Weights of a small mixture-of-experts language model, trained from scratch on English Wikipedia.
Size: 11 layers, 31.4M parameters.
Experts: 24 experts in each of 10 layers, 1 pick a token, a softmax router.
Training: 306M tokens, 4667 steps.
Below are experts of layer 4 (counted from 0) of a mixture-of-experts language model. Rows are named router (the router's row for the expert), gate (a neuron's input weights, with its number), up (a neuron's input weights, with its number) and show model dimensions 0-63. Each number is 128 + 32 x the weight over its row's rms, rounded and kept within 0 to 255. Numbers have three digits each.
Before each expert's rows: "gets" lists some tokens that make up at least twice as much of what it gets as of all text. This comes from a sample of Wikipedia text that the model never trained on. Tokens count by the router's weight.

# expert 16
gets: " and", " in", " of", " St", " during", " from"
router:160165098177142156160151136087170130081168169177111159098167119175162170164147161175172096172165159142135107162099167178096172090146164070089098103167173155121166142170164138146161148162092106
gate0:148110121166141147101149112119148114133113143181138122162085135192129120122089112086094135145165090116137083135169171105128150100154167104124105121169102110128186115092167075154138085155092181
up0:142213104101156113127131133162139174201116167119118139130104138187149092114136124092146093086174132093135121152106079135121186104151118147167145099132086135109136078134097165158016111140145098
gate1:130101107151195114127084096104181114111138149192092108088102146120129158164183157101090110191139176120153130132083093153147062122113098082132093116156183077146148112175161120101178152147129149
up1:128136189107143088093147153160083127164115115124188077195098102101124180116138108189137125166171128148115165168100114162112128153100131066142110093155118127115143121085185132149116065114080100
gate2:143121146162123134132137166168129140116132140189117170169108112091120146103164077130206088114153091137143126075165133069120129186149123121101125117162119093146158080113090136221127094129110101
up2:093133121155082138102112100118186144096169146140078100155113096153062128140130153160068148143103157130074138148139122169103149140177111072157204164083118105137128127152085167109147151113153107
gate3:142156113118109093220143120132140086133152109154086109216094066162083185146167134133126117128099131128132123073132155124146135123121156092132163102098093162172151156200074152154190118113150122
up3:171152138150167141073109109145103116127147113132083140180131164145140202127190156161097180200094087163145134142156139117101182111134175105113169097157108113094117138111109120120161076113091132
gate4:116101097113137138153091093148126118100157149138153095085142156144139138150140129113131100130153158144130127125116168111184112169077222092145095146108172162175145146092135121113101130100092106
up4:134133138171096143161163042157142096128111131209085097146090133084109094134149133106140106174144127140143100104157079123135160108070151132112071103144102179147135150131161111151070102158131161
gate5:116093064150131159175105138091092133178163190147157160108122111124133136195108148142096145118163135068115146182129145179092127133133157127103143180091108149125118113099145135141173112141117158
up5:106104157137151115140121142155127142126097101083166133097150145156082140158136154136112152112095088150110171080106117140153104128169122173114152153172151162127151074203135117128106107112136124
gate6:147149104114153149201074137154170092136213132100133154184125153136145121078109173103095082127138144177128186103118106132144167087132144129090144114135131121150175123114164116114130184174130143
up6:107120167170101174145130102196124107125200134128119087169109069134101125090175124126175086132141110101176132136122084094152086079101137197141106126099163224202143110121103115127108089126101157
gate7:149117168178118130126172195090111172116146089142140174097162169122155123135104085106135115173093141168158140087126169198145113177141130144130141105119109107150159155089174083157107103160133090
up7:117131107099161055189110047115102152097130079124118113128190083091146092164161135135150158195083146129161135156148145093127122085133121122218184135144146180150176144117117137089058110128123166
gate8:122157146139141155146129118098096065099073142039134174136187145197153082107138052151145102147132155108148114136108135123148146125133138134150118183168103138110124138136102126167135100134114124
up8:116142111129183116075097103095122107131095201129113118125103058117178089063084176129189095145132103067174087139155133077112138165151103103112072157149058127120160189115115127142119103151088095
gate9:123084091137135092113150072140092141143110122181113150133109149144138152199121115154151091172138140130124080143076128163105132100129098124102095105179135144086123145179166134149111111134044162
up9:075102136156099133121090159174169129181113144096234129069148122109144090103112132105096108126142171112145098189154114221152148099140136086128151153101127146080125109079087104117125114132188137
gate10:111119114108083168130139136114168077181173069181059112143044095156159162161184107137110181112132140160129130145072165158132130146110099117089198148122142130051141127169170157164123149075103094
up10:097120114134170159138105149077154189148129101189094141097116102154129148131173118117152138174150086123146134169109130065138156124120130117046194132096127117110090124110187078116171095100040124
gate11:152180119117127171118138086109108157183074167102202164084098107104110173155127198120153130093102145113108186183113164191115170151133144188125152083175135058108144090166187102134130181156142117
up11:144138092149138134106124199141178161160106110136129173092104155141140126102079111108170138111180068089130127141097200102136105156161073141170109165129106150128144184081122117134151120088181092
gate12:119132069103125126125167139149125158080148150156123140132099182148127108117158097117093130114172132133068098132092199171120153092198159116123087104155184098146124111102191160121116151115083115
up12:155153141103161047136085126142118151066110130174128156122064081098144124142105102124096152112125069154147121112162129169097085139175134170122152147129112142117092045145151113159150127115191149
gate13:046137122141101163125173104133179141141111126144146143108058097132108111135139125126145173115149140169135100154123141111115185110167119119146150113135158119095130115177138195137087126100092071
up13:127133191084068185093096136062131142110098133166107168089070122136112131071160173124143105111087105102115153127055126143085082151128108057174119160105108087150097178180111140110165115153163087
gate14:158108147086105117159109199149064152176108153108065209127151192104156175180146094141120157143156158098117058069141139143134132076137130115138112136086138110074056104157137108137127151148139154
up14:165119122173119115121153182103150130077152134161065174227112109108116100089097141140109135140143094116174143116028124133134130083125139162105132124055141112093127094130101076147143123097163075
gate15:170118131097112104200176124132117151140114132194126092099131082084134108150126122164133101145155147134104142153160124127115056153114098129121130154131187190196181073125135151138101162115111136
up15:120090153102122162176128143076202083142199131139114136135105151138131122156160132061106131093151171106143139124102142179124085132156126124065164111103111116069133095114131189201132116111190067
gate16:157176108138133119150183150154122107177145078119171166094146135140193118111095100124157110172163131062139099122084169126121110142143113173102103116166149121091097195098155149131094166118100136
up16:122081121111106158181122110181151171184136158132103181129088175145181143121176087119101088153163160064108153099093115138121178186108101047103121173129146138177161052110170137154123166180129134
gate17:145176142152119125135091138123149128147184082131091156096122098121139166150142210139110181161103093109137090135151122153110177186166175096150149092095132114175203152145126134206113162141142126
up17:126093158136188128080105141143127221079087074145112159143160123128134155122095145104167146085165122187149154108131111078174134172116096132132082163153145145095113139071173131069150113165105123
gate18:132092166032133151073151159104200099130119130139065137143131058176159158153213145079088162115144174067125105085148153157165130148134120144090107127176086099136072105151122100121184134136103137
up18:142100130130136139175127180132181113134110143131179106143112086087080211123125151141098155078111168142132132109140121148127130157123126137150060128089132130164119110111157156089138130141080099
gate19:118092161148156096134156096113163169140081164144124114122156134169115151066059089128160188200138145152149177136168148119180130115129146110153118077163165118196106101119053142094081092122099136
up19:141194112137174139093102116165136112141136134201174113118160158079145119171123122125095105129109142162157111175094114159098125123128158084106158097108093192098136200103167062111096115107112102
gate20:218161082164095174151141078134123129200163088109095116127122129148117132174164153101107079165157155157130144159080109158122148118121115149142144147114111194122136130160093060109093111085188085
up20:133161071146113150125093163159073085092129163153109110180143094142124102168159166099121086113156158167174069129097092126139136127141142086174126045081167123114150219110099157120116067115127171
gate21:080100060117093146135150115090090065090146160145075071175119147162135173173150169123137116205136097103121135094167145045102138127153106107152115150169109104116157158204120153125136115117123173
up21:082097174106178134156058117124192150168123095089127183125108086120071086171168099126170161125126101149136101138105169163120111119165160063112113135082177139163101155133135142129129176090141130
gate22:089132065195154109122129108037117140135198173118114082145144158142200163162106119129120165232130140125104088112117132159126116125135122194102108142208111181106104103125154166184127117140125134
up22:066186022133142107166141158145099097146149188110100139101110111122130157119114191127074196093154113106167103126162157100113138096119117101128174083126093087109158152117150130098122143109124137
gate23:132139120136180089084102116114172133074178103185114174106124104213111187157183195124105094170123125132168135105168118121132118098188130090180143143066080090096110142134144162113109128138172161
up23:120142094121109164135062138152139062187115140148094167151129131174102146135150116070138134128089105197102117128139137169078177105148095149130093109123115122187195149122130155110158160113116128
gate24:055161159158104166116111155059122108099123150133134139188123118166169108109133143175130150167071101117144090186110129185083160146123101148186091161118155140119077171188120163133142096119130109
up24:078132136138069177107099110135099177098149134160069170128109100149171097070157146115097130148098123134083109147152075169101135121083119151190165141133141099148102142164104102178128136095117175
gate25:157117099159080178138098165159207100091135153136124132075120140143099114135164142121188098131122108169128133077110098172189129149098209107119118106121101115098103154145138133132101080131128028
up25:156124158118090102133092121106166137180148124102108114109110168162181117175139128115121149140128158075149111148168144062121153098118145126111181103147123113163216141138073149107104159165129147
gate26:119134092180118200166134166126124114141138079110177168110093119128113141083156179144150091172113082171106146147089058097155080162098135100142142080123103119137187146097154099156138133197050088
up26:129119147114148107171179143129145122081108163171155112125061112120105105123060156137186129137051101083147136120109153064101069093106122100169108089117192144106178117157139129187107143143131132
gate27:093159143115151097112158182186109159105181084134113112153162107166103118134073133127074139108111157125130157157098118155150113066129188117169182124094161110190128120137168101149132131134162063
up27:123169107088177121082132069109122079157146178120144180091127175153146123132135156113106143175125123156076103141109169062132081153161168180131062151127141193180117079122141111109086160109114142
gate28:079111182138178085139114105094107132070103060071141095087107097098194123160158141134138153113093186114124112093115196128171107118154104149113133078144140151113135137130175147105110126113142093
up28:114096082156042165053148064113125164182168139133127156147149157153178124117147093125102137134161126094132127157123118172184122099154133197128093149142171092077138137127104135118126100121171147
gate29:105131107047091143103138121186119146154133120139132145144134108175161143164185121155126111150133142106175154099152154147076109120035122142119142086171117132107127078151081158164137085156116088
up29:158137087172082131100149093146218084174124166137171168112115142100116147126171129118047121146141122116133140142137136138121129076116126132149135060097162190058098168118089112094101152137123059
gate30:121182121200193172131127181132090137162131157158128119108065126123087122121165120161105147193156108170147114106098128129121127167060097180177099105149104181170083058138112080096102127080115126
up30:138129089136198172125132140149094146110167132129175089096083133111144143088125156162101115119187109088113131143123102078140114119073176185155178062111137155154145174121187113088148149180151123
gate31:110143131109170154059092164085111107099088059110120152143170122171130180102129130137153097156167144135071149098170134117132173115125135106123199094160187097120156152147125125146177140093087097
up31:147146094143150092162108078193117181111142140161132122125128103081103128087133165046149093110123099136164140120119086183198116120171162084075098140149119139142145127110174067110101091106152106
gate32:123147094187125185109166122101130104206105129182107122103150143201112087147135100106094163096144160168134140160187120136187204138185140102160112122192084145121168110072096096145132146121122106
up32:117138164146078122097114076159119166178055107124113066147151106159171127155115112123125142090108108157104146106113117125096108141151089138118188147106194146068143125150079147098127166164176141

# expert 12
gets: " |", " 2", " in", "C", " 9", " H"
router:159165100176141155161154138089171131080167166177109158098165119175163171164148160176174095172163160143135106162102167177096173091146164069090096104168173156120165142170166138146161145162093105
gate2:149134151137096082148118113173155087117130184173085089127084089098096121129156191128188083115090119138166146152087160142174172113138165151130090097124106165131102189154125166144110137079109061
up2:156162174116080167090067142132124102117106135101066078123081140076153118201107133097118129148153102111182115147062134120145125096150196122132163103172128117125147077112132145126056121141120156
gate3:156117163188154116119082111166199179107095131075067103168111140148111098111156154101109081168160098096084094129108188168098143124152133123131152210112126187168112160180121148134154117123082089
up3:111155093148104117148141153160132142113076152082142146142165144132119153068086162142189110091092089109158168151075112180096102156147075141146138079096130117169122121085181120110207130100098111
gate4:117169157137115117140156161083167179094151151134128099082148135165095190104141134089163117162154116091161140165167160166125109101166148120152079129101090145093129148143140172155118162111134142
up4:140118105130162152128183125160121135128185141165092124074151113148114096095150067134115181096129149137143192189106058114122160107138087110133154166152166131170122109116114159092062209145131161
gate5:151175123123176220144139109104143126136129140092127144134162141139181121116099171137133178139131088148099114116108125157140137076109138132111159087080171156080110119140113160144101059113057093
up5:111111137164091138110137111090156183116174152119115148108103204165087165102134126083093112110150091109116192141108132126113132135160104085112066168108116128085159052097158114126156128145200068
gate6:120119129171172104080197148119128151120111100125087137158178151121150143132165127157143160164130126170133180189096141127123175112103155102118142188124137174125146139088100099116098143137130121
up6:148131098134137167105120051107126085125103082212160115140122166138148096135153092123146151151099087143064126105104167120079119148143078140057112109165117165125130067120099122132136092153067180
gate7:140160106202157141220185106128167152193121189209136134113093094148127143137115069099103169152131084138092128158113118104115117119181127100130120142118081182103185129110175110173137069080102126
up7:092128180135069175129039106138147125090137123115177108078118133153098099117113164177175098076179137140117088170118131133089125154131127086153128073084098123103105115126146136164106100111106118
gate8:108170102145110090134081145183114143181148127112132082156078135129105139200132129126105152164085137145099137159143139125085161136117079130180105102121111123136137120120119119144155192105111135
up8:164156248102142148114152161116117092140115179096097114132170126107086162102123154116173164086131111101130124184126150093177115157054153139087175116075171143162098122114083111125114109115062173
gate9:128143199105204109123106097147136172111146147150077144156149148130153123142135110105156129137110145146166194126179117074144142081113133129125146141139140139091065115120135056116146134102140087
up9:120128125096113176181148119125168099151106132075124117092161120103160089109125159126150156077118180126107153147172127154093138135132124125117142152170148137102173089132174117150144129108191099
gate10:107206101101063162106111117120159095131140211134110102168150147141135125123166106118134190097108130102120105107195060166115136148086125090138109113131118127133136109123076120094143138137156133
up10:120122086144157136154099156097089119157154142138164131155131111165130142114128167137091100146095134132054162186146126096112154085128152151157096116075203122177165115173166166115097153072157220
gate11:159124142127167151143117114146106081162197141130158056112180137135107131172162125160149104153101157159116225154118146146136153121121112146056133160136183139152090139129097163065080106068118150
up11:092181077145100114116126132126197138114097153098031086120092142087164118138178177129156162113085106121095069096088117102124142164115118121157089155115102134152147111146088217158113121157096098
gate12:199099102089137058131113136170128107155114136105056121111169130109150085166118140218118136110134133098127098185151102039079141140160100092127144102134099154147159069161142088116172132167156152
up12:136145110066156108119092068075050166124148160109121134173192131152113128133113080169123156094138108121112061115088116125071125149157148127134198122172158136164135140139138141074136152165120112
gate13:105164155078102103195149172110063175069160121119080134125122116166096105179118134153164085127125157152180090156093092124224162122139158110088129135187107171100099123109127064119122181131112126
up13:130133127155116135118169083088086131134174150124121095118111156146120177137194119071105109185112101181131113099139133127094136152129145142131157129164141095138140162143155102127096091075152053
gate14:148138154136061163082141113157136140171098172130154140177194198182155143151131190125159132123121168104128153132109113166144084121095179158142120105160161137086114108184067175147128159157130122
up14:174105157133148091095090173100097089137130134104170147188153126098172217113126141123153150122087102139111115145144086085172123121149132152125163153144136145139071031142107115125108107089140128
gate15:160094101155101139103103162101103118090144095099125150163054145121107140131120150142132137206140208096070171108142110191127111105140183136157105116147140088146156098152151158168178125071135106
up15:106155207116138138121060101130089129184161131118157111132122200107149136147064103125141103082128121134166111164168138131069089106152121158099168157150142148174118125103145094100129166151118159
gate16:174162145092030178132149142123146136173154139172111124121116132123111141070171120162210119143102096172177167122166126146096113132114086076132125133131166169072154156181108075147111165179118095
up16:163170193063173168106143143125185130112169164112137096152156128177145103130097118154150074110128103170137129156137096160182104142110146185086124126134157138111166091095126051132167157138074136
gate17:125129101161131110111148172100147038125117167170074165093171124192141124108134195121119183113149145106118111089110173105125116095181110082177129119166063124150107163135136119139092138124104085
up17:193114171166150166086100110132089192139091118128193149136129154127104157100113118124124168118122162169128065168141124146175132164174114063147118176067238107142127094138177120168172094117154119
gate18:139080078101067130146100128150115089123103175077122125174140102206133103147117184182107133124126145129170150120095099127144153121081174128098195111112176081129151155176140144147147152123132161
up18:113110147088112111127123165182131096151093136093075125129130126096171109201101197097131113123119137105150115127132109128126071068094106131108137124146130073153147157137127115122195130196135145
gate19:116115126101198146110129119106234151170132097115084088132193153141111160187142145155158109134147151137124088123094116157212146153098110154110186106122154074161113113121175100129119175105062048
up19:097096166150097154127154124163146116080139176066090147167140093086118085166147120134180121142075168131115143132167161134110148146148129078079145152121120169112126106073059127180146117092126166
gate20:187158067102107116088109097134111137114123188139142119050124171142205072109131143192163098102143099143156147142085119130072165191155141173135130106072099147161082170121093151143137089168095120
up20:119126106118091058120118149164129152114100138094156194102131083148066105172118118162180093077131098155129152117114131197176169077102106147147141100133142115112137110107142146135096067135193130
gate21:168133166180157121109114192136118099182151132093156125095160142190105176114080124154153154175126186183157148132144168123168089124105115079145164136081155129148203151159112151090130164105125226
up21:126129176121133141153154117130182156094117088089124079101112074092138138097145130093176121110181105104091097132201089161132126121157110073143141053146059147079143116113147128138151120168167131
gate22:118105195125111124123157142084083107138079152098123164110132164094197162194113188097141176104142141155094110141129154091229135170066137082148165145173112119143130105172135131111160098140138075
up22:170129144105116167132216139118143149201131106162096110147134182112118111041186198140098137111052128120137099144110121110126113130125172099130112152119121174144121153104127091179129117158124105
gate23:141140116106104122197152139130102155142133093095067145066141140128117091165149133157104130093084163108127143103153092165132099150146143103127082137140132139094112095116088151174091049158108138
up23:098104159158110192191148077148160106106170162097125093113098155136117117140104089107153128097116157124164124115183184111126110098081128067078114154046133147175149138094109123155107160148101178
gate24:130111071131190072152125166129103133165129144171096114119171116163116101185109103161118144130148116073110134150105181120117180160119192090139126117126137076110156124145070118099156161136136139
up24:137067136133145127095171148122175132150168138111123147104076116136137110092174187159101115183187150136114132093134135084119129107179083153108097122161081134121109103108158109106075148178101120
gate25:084162156143168123122130142110126101153158180146110131136102148180080102116200093125187120176118134136135119108175098117113097188081138203113095197131160092086147169091168120187134133087088120
up25:215058141113178150122168141075119092127126102143168170075110106103169131096149144132180144146165160181118117142119193143173127160148157076108144125097117126173107133146128105135121187115138127
gate26:095144127138123122129094102098224119117124144146186117128141131177126163132063181138118172154181144116123104145095122123180122116138088104118122086106113146127153123114099107166134130137124182
up26:081122171064112113124089096094180167106109176134142199090115139139129148100138096123118104104163122164130114111123097145118118118066173112147108137129157193094091110136147172101127156063140106
gate27:164141210166133119134153149128138120165057129137093159186132158216124134148095140121095150084120140118029134147096099171138199153148172099166132110094125162125134170183135135096124159101141143
up27:105183070125074143115097070076192111168177097153155109133136139099111150144120089089201144140151123071177142118147067111107152153130127109114149117087133085133063119144123155102173110057157099
gate28:209125121091166158118140144113146097127116121127136200158069117118174192116115148092151119162176127116158164136170132090188129104133182184122048189130140134119163180078141105155073177132150178
up28:164107087125130096133139134189132084154105128095081051166129156164147172150166128158152050124140145151112113090083150148135121133101120134149193091158087102143057112174037134122111051100149146
gate29:151157075112122155128098180152148067063123099109127163110104143086167099138151128059211136140202076086101094130102119187138138097100122147121091135116097145100118195119150140081165111118123117
up29:198187129139130110055111087136133145187142166182162141122136110136112156108145125147164117159175112144124135140172168146096125162132134128140093099178080104146099091132130122162076116187145132
gate30:118138144094168132144147133096086144127096128102093155137093097168111093109126152153095111156149127125097124113093056080104169132167149183122156099158188141114111133149109171203120105099160148
up30:143116124123138094092106116136172094149115095143138100142142181167163170142110118083161131097151147139163151120153102151096171150142145057104161104114156114094129121124139111163166141107102113
gate31:137132090185125120140129130113165146146181116093131155097120141115129091133132180097133081149174106093143077127159115133124128176175156105156117117070207101088150160135114099215089100098118100
up31:086146146113113146055115148082132147113139112168113147154139172123152150123135103158192136131117056128125126127160126147126096108086138136074115187104088097113071146122195172099163079125124167
gate32:090095114085165152112198146160131105121107107138112145138165146143095142112154087085138108169098163129082099176103147143098185162134084104118113102100118231159114140105142125128157103136160096
up32:146131122089117137084069114024201088088144144187142125136179124152104124102107141125112159130175110151130122172112118095123094165143106152170142132121151102162109136132115103143234081110111112
gate33:168168090111146100137119153170133163185101159134113127138168111132144161143131151191079137086148194139141125139097158141110158162138127113146087114187127120111139145125130159142116154144076118
up33:106155130162199136108160134162115134162176133046135159123121103137081133133141099127129133102163121120133103082148126061131176086189086116144113148114167142120103106126158073062111125125119140
gate34:108105145127072130149087151132141082162150117137113132162118087161147121168125187118151149130092132141143089097146172129122185112033099071086163188130190140138128150154114097118131130137167139
up34:123160097135166100203107178117167080168120149095111149122167161129152180096132211106198106119156147130170169101138097058101188144071094158155153114123107181102089186095124134126105115112115154

# expert 1
gets: " S", " B", " 3", " L", " K", " 7"
router:161164100176143154163155137088171131081167167177110158098167118175161171164146161176172094171165161143134107162102168177096173090146164069090097103167172156120166143171166138146162144162092105
gate0:171128110103176159165124116150144123045145169112155083154175081132135091169135158000139103188161086131108145121096164083091173133163099121116100102164156139135117046129119097092123081144125112
up0:078165111124115150091169156102080105147104148118137224115139167121120105141048152112116148141125121126124114123095150008196139126149120089155092127160085089137074090138163116118075120183142094
gate1:136116090125085175169104118108089117113137167190159088148127149102098147129077120160120094119113092135068140185127132166182130157113159120163201050178101201094122089140111112141098136150091142
up1:127123097097146152152136145098137135180152144090173132133164104182128133136197182180143161160116086109119080162096137195109163102101116153187133130133132130113095123119100122123153166123112148
gate2:130132133165107169085198137120192157166134182121124111153069189143111116134143134123110105200131087093107117133087168159138126107120173098144176187103115169154126197113106108194118156082154117
up2:126148131154101131066128128096143195081145122104084112150118124155113086125192144129088111096105118146129075125082151112176133115147144097184099147160102138147152167086117100178152121177069067
gate3:154185050117157125120121151149132137063159102130166132086105149159146132126117128114136116168120121153147203147156143098135113133169104136089198125093188170080139144145073133206122115181180137
up3:096094108157159109160142165147119080127121106153170101073103126119090121143148071163123161103099147110114113135087103087124126165076140118107156113060178151156111093153137193117168121117104089
gate4:097138080092183118131151101087105051099112094147129137150127132113109133211094123169163159134136126146146111115090119121061146127180209096086090113184126184124105138138170145153100088175095103
up4:176158158104111158153065153150133101199099099056073152149196105083152151123107154104120143123116131163190129104104100129135143120180101107166134159141219111144166149107157140133162130114087156
gate5:141141094102071180114143122083136158107128139138109128096149144083088113138122153168229100110114140140154155183118115174161134139093110137133180145129129164100180175143122220151099171103143108
up5:184194142129203089127134147162112185135147097143147131118124159134070138090052093133149186093112071113073129100102157135081109204084107116121132110120149097131133055171177126134101173090138105
gate6:119060087090133113167157143092136133137112188149142129067154132109179124106169193094118130169176114157127159118091159058147131081111162150137134154121106130152119126139157130209145153126089152
up6:127093100127087203133208087120130113032141078122075166179129118124118089118097099093121138131132128132161173127134090165147135107207131160156121120126120154172147160167138172106147113144193138
gate7:140104109094119132117129118105138148110168109161187156102136144181162131147139077129164121115152147094172181164129146119151104147101158094150078050107163119172135185116135148145128165131153093
up7:172118135104117154124098189114225118123165137139137132149174107102131173111160117104069158071083133140159142085153180153152159118055148113097112100100103066118151114142078106140093122168167119
gate8:134192173156121088136081186120081167104097115136090134158096241110117161114152133125145121192127188163148178104111203149124103166137120118052096088150126125173104167133127132082080132128114147
up8:120152106123134144118102135096082116134115112059038172111071152137182121086157164125120097220120115126161148130113114194192162153105175109197134131136118150140105192112127099113131161133165131
gate9:159066129095135146181066138133120121143146080157106136141135114152078139122194117059164115096141108167085134176149125152150092132176108080107111091139143120065135170141084157113169131064155128
up9:129085133120087139100161144093096142133091118118110099145170115119099121123111112148143183125133196158122149135118105104135178174064138083089173104111123200084179112192072121129095133142136139
gate10:098115197102115107248083131118125089124135156095129097080129139149182140101157152143100148109104191146189108150123173139123113097160099122119125200147142157135133076089114151101158081105097099
up10:136045152138142119142183149112100094138112116194145125117124121132124144118201141141175121070141129167126157144141175169111093164094123140082088139130094112123113040103094093160140098155078133
gate11:117145089192167154102117171113146204060150148088118103103121131167142137145164104080117090132167141136109161117153190116133118141106090094146130117121186152156121134142161102112063116189107133
up11:159103162144116173047115117141153072159140140182162138137146152114110096133124083092094072164077172119156193142176121113177118135131135076149119180122130160101151093139115194115087091096118115
gate12:117130153113099073137111084092155139172155104098110092091102108074105166159123152146096076143096226090201107122121141180117130129124137132127111185119173160107147073130109143129169085105114122
up12:124125188121105131097120151134175145120086113126117124132096099144165122102169170103105129126165133219132067081124122057134165135072133081141044083090145128157149115151122169124060160086100133
gate13:080138138134099071090105110101135127190172160164127116138098105181122129172111139114189088105144150138143148168085151138143130131153092208120183172131088089141084134152127148182126080162122146
up13:138106070167143110127122108141136117129066020128102148130149116123083121085150128083093098115118190160167140173113146168090154135150150137167124130052147089235167111180059132115107114079137126
gate14:121109117143145094146094135107137094079096108145168117121119181166141145164114153153164066052112123137131128133135097109074136133115106069100137138175199110105192066140110146114109073057106143
up14:141070091145178063084080073141085096154159130110129110175132175146095128081106148137121114142098061136127127182115166137070095123161152082170127109105156120145135060206109124150149109123123128
gate15:110151194141084093152074165151185119139120188138106100131114158170158089158155103074179125071163126128142125187117150117116127121083141128116143120156079136105161136072145090145082150111125095
up15:135151090099149187118210161148138141159150075136057155137162127094145121134114195116113121163183130132122066119176154082116148124146118105176103122087082142151128158133153129150122127116151137
gate16:147152120084157139170194175088083125187145091150142135097127136101120070123104137145138129121124168111181141152093081099143174125179151139118094163112164161155131079200147151105107190074129148
up16:141119097125138100153067130151072111081144145103131154183148173144122077132114164178143085113152173115119134128124144101124157192077112118110125163201118090100146163094132149152193127119137175
gate17:113125073163108099128141110109154175118108092125126188132099110180139155175183125084148132134144140109088193120122178118061154102089128137183179132109114195089167177150119116127178135213135109
up17:116109116130168117198067151137096104136101181030104110136116132128084101097076134141149158115100136120168086179152170152092112082088145130109109151125127191139171114133095155140134126057086171
gate18:138106076138104087123096152109164140214106074136080071136126157163175110117148155112151120164126132105147113124183129090133094151048112053140126074164161133123098123108120104130137121138131128
up18:161111067152058132123157054098122146129086142080126158127109133123091129116170151139103107137133116065096139103122165110114141155145091073113118116121170129142146162170114150147157092181097124
gate19:139204116072109125165148140137136101106149206156075102170171137143153116165129127121117176096140136117153134153119125094184093147134126126104136142124203170146178107113095104064080127184086160
up19:144073089110113173122113153123118141118214129084134124137132163107092142129131176148164134080165090097078136184129122138166127155156142136105176105143096148102182178108138104101180131050095112
gate20:152172123097212162130100150122116170140065158126155119114112156137138107207121102134120151150161103131074090092123138144137077115175134089105127079195121146071184176177089114102094104076145039
up20:136098146140083161135159123099076167155134146166129086142162125115130105157059140122223164124120109123150108152139064101098110159120146147107084181135062174196112162096111146106079146102118128
gate21:058155169161143104155123193080102112152108139043110146125107144106081151145136067139089104099156140070171102120139102130121120142167110080126102155098099104082157113166134089126154112081178116
up21:126095171140117134105083113154109098122189135141149099125123131165108149093103072083143184099165135144079132112148078150141110105151194099131174120104189154148170158175140118145035110144194106
gate22:145170189144105141138134104127129134172152129188079145161087150123149150213117138156113116100138178122139125197149150153124101092119059188073068067187122172168105125129108139086105152137172155
up22:146156180070203137054126118130109144060120105137158136134159129143150127109168170166100128167134186098070099104120118117076131145127105135126137131179146117239124134086146144104124181168137138
gate23:142174169100063141150136162123162125184172181173087167082091112119132181125118123164149094147123141208076113116117066162119123140155179127192086101111123093095076088127172106146135122131097148
up23:159133159156115152151127119100206058156143095105118148134151148113154124153120118079042127142181092186112078113127150099115107139135076134119144165080101141117137134137140131134124091143126106
gate24:167077145169096082106132187123134072147144179160120107130107093159118142187086137141136070109139139151135152107131160121121149065114132158098138141155097143127121074139158206141113158134093099
up24:157066123113129118121173101168150160158139133148130055152104101079092149143133169097092130166114130074164162137150184177102067072151142123145192117196183112172137122082134074121115141113147176
gate25:189105161147137133112118143143145137168142107176094078173154196166182136095172157133020130146171198143180127116135119126067161162137092157130149096128146141109110151135089141200081148145096172
up25:124121162150138103102076156122164112110174115108143126150165103152104120095089093109146090137091139079108132116149120178079130089162202136127120115085162137124155159144100155098143111155212085
gate26:104140122094157111099137150176098108092180163116077114090096135144195170130146197077084110086144154198137115154093106109136139131162125157069122058112127135177141110130113137153149111133133118
up26:166115166171071135119161125131106084126167166108098110142190132156123106079125144204130124079095172144150098125158149139117151103125100135108153095086136185088125200138137186132069116126079145
gate27:180145095114095138101159096141176184154092115156101110095161181127118187125145206139142078074134146074138085075062167122170116163138136145115151108144093145168106098157091126153189122138140093
up27:136162138113136170163151099117179105098098103128101143136130142136143126155092077106160069161097157142120155105162158132128166141112131198145168085067172154141120117105128193087114176116115164
gate28:158164151122190057127082121123100101111132100138096128070109119169102123151114110119124155176128135182172097122080158155113135112155084181101070107135103145127088136143111132167119121232175140
up28:146108156139100118137132116129112040117172124193191094139195149175101167139095085149164164129132148140175080180151123104109116156122137219097116112138088165154153108121185084150143054111148127
gate29:073145111120193103197111129138141093086111139161163052160144124145097154183110165132145058137107090085154079132074127115113142103196127085102110124125138101148118123090125099163133115127109080
up29:133143120067111114143119097156160122134149112144151034174131159131115129139107137162102123142046092171097109134136183031112134099125122066154162120113173116124120133115099147142160154126130121
gate30:141126108166075123133101165086135191201127079135097174115160071091176121115127095156159136148111115172166143146149150139085115092063110143155150130072168179093099170136124060115136131105123165
up30:101129132193099110127140089122146150123108124111161109068107163135183129195109120050155172144141117161155127153088130153104165120187158145135146159099187085112134111140048117212127102119111131
gate31:182142112087128125151177120120166054150105154173150123137102078121145104122091105140178144147150115148066140167116112074208103147157108133155141114133121158105138132155108096145137084169019136
up31:092146087152119088158125166104159134107149138076090093141136136153104133098172101099152112100121162185194117139119118162176147097150167143164077128126183142150126129133164146124107113094124114
gate32:085099125117117165121103071143131135073136086156107187142140106086071154138158192114105135079126115127138124115160100064091157087155143106153125130144151119197135116165130141102131148154139108
up32:127177169160158099105105089073128166090158136147139108031142067140136129166132102113127079066132123165165096120117109083125142081137136173145088090155126127164093150104133142136134136144142099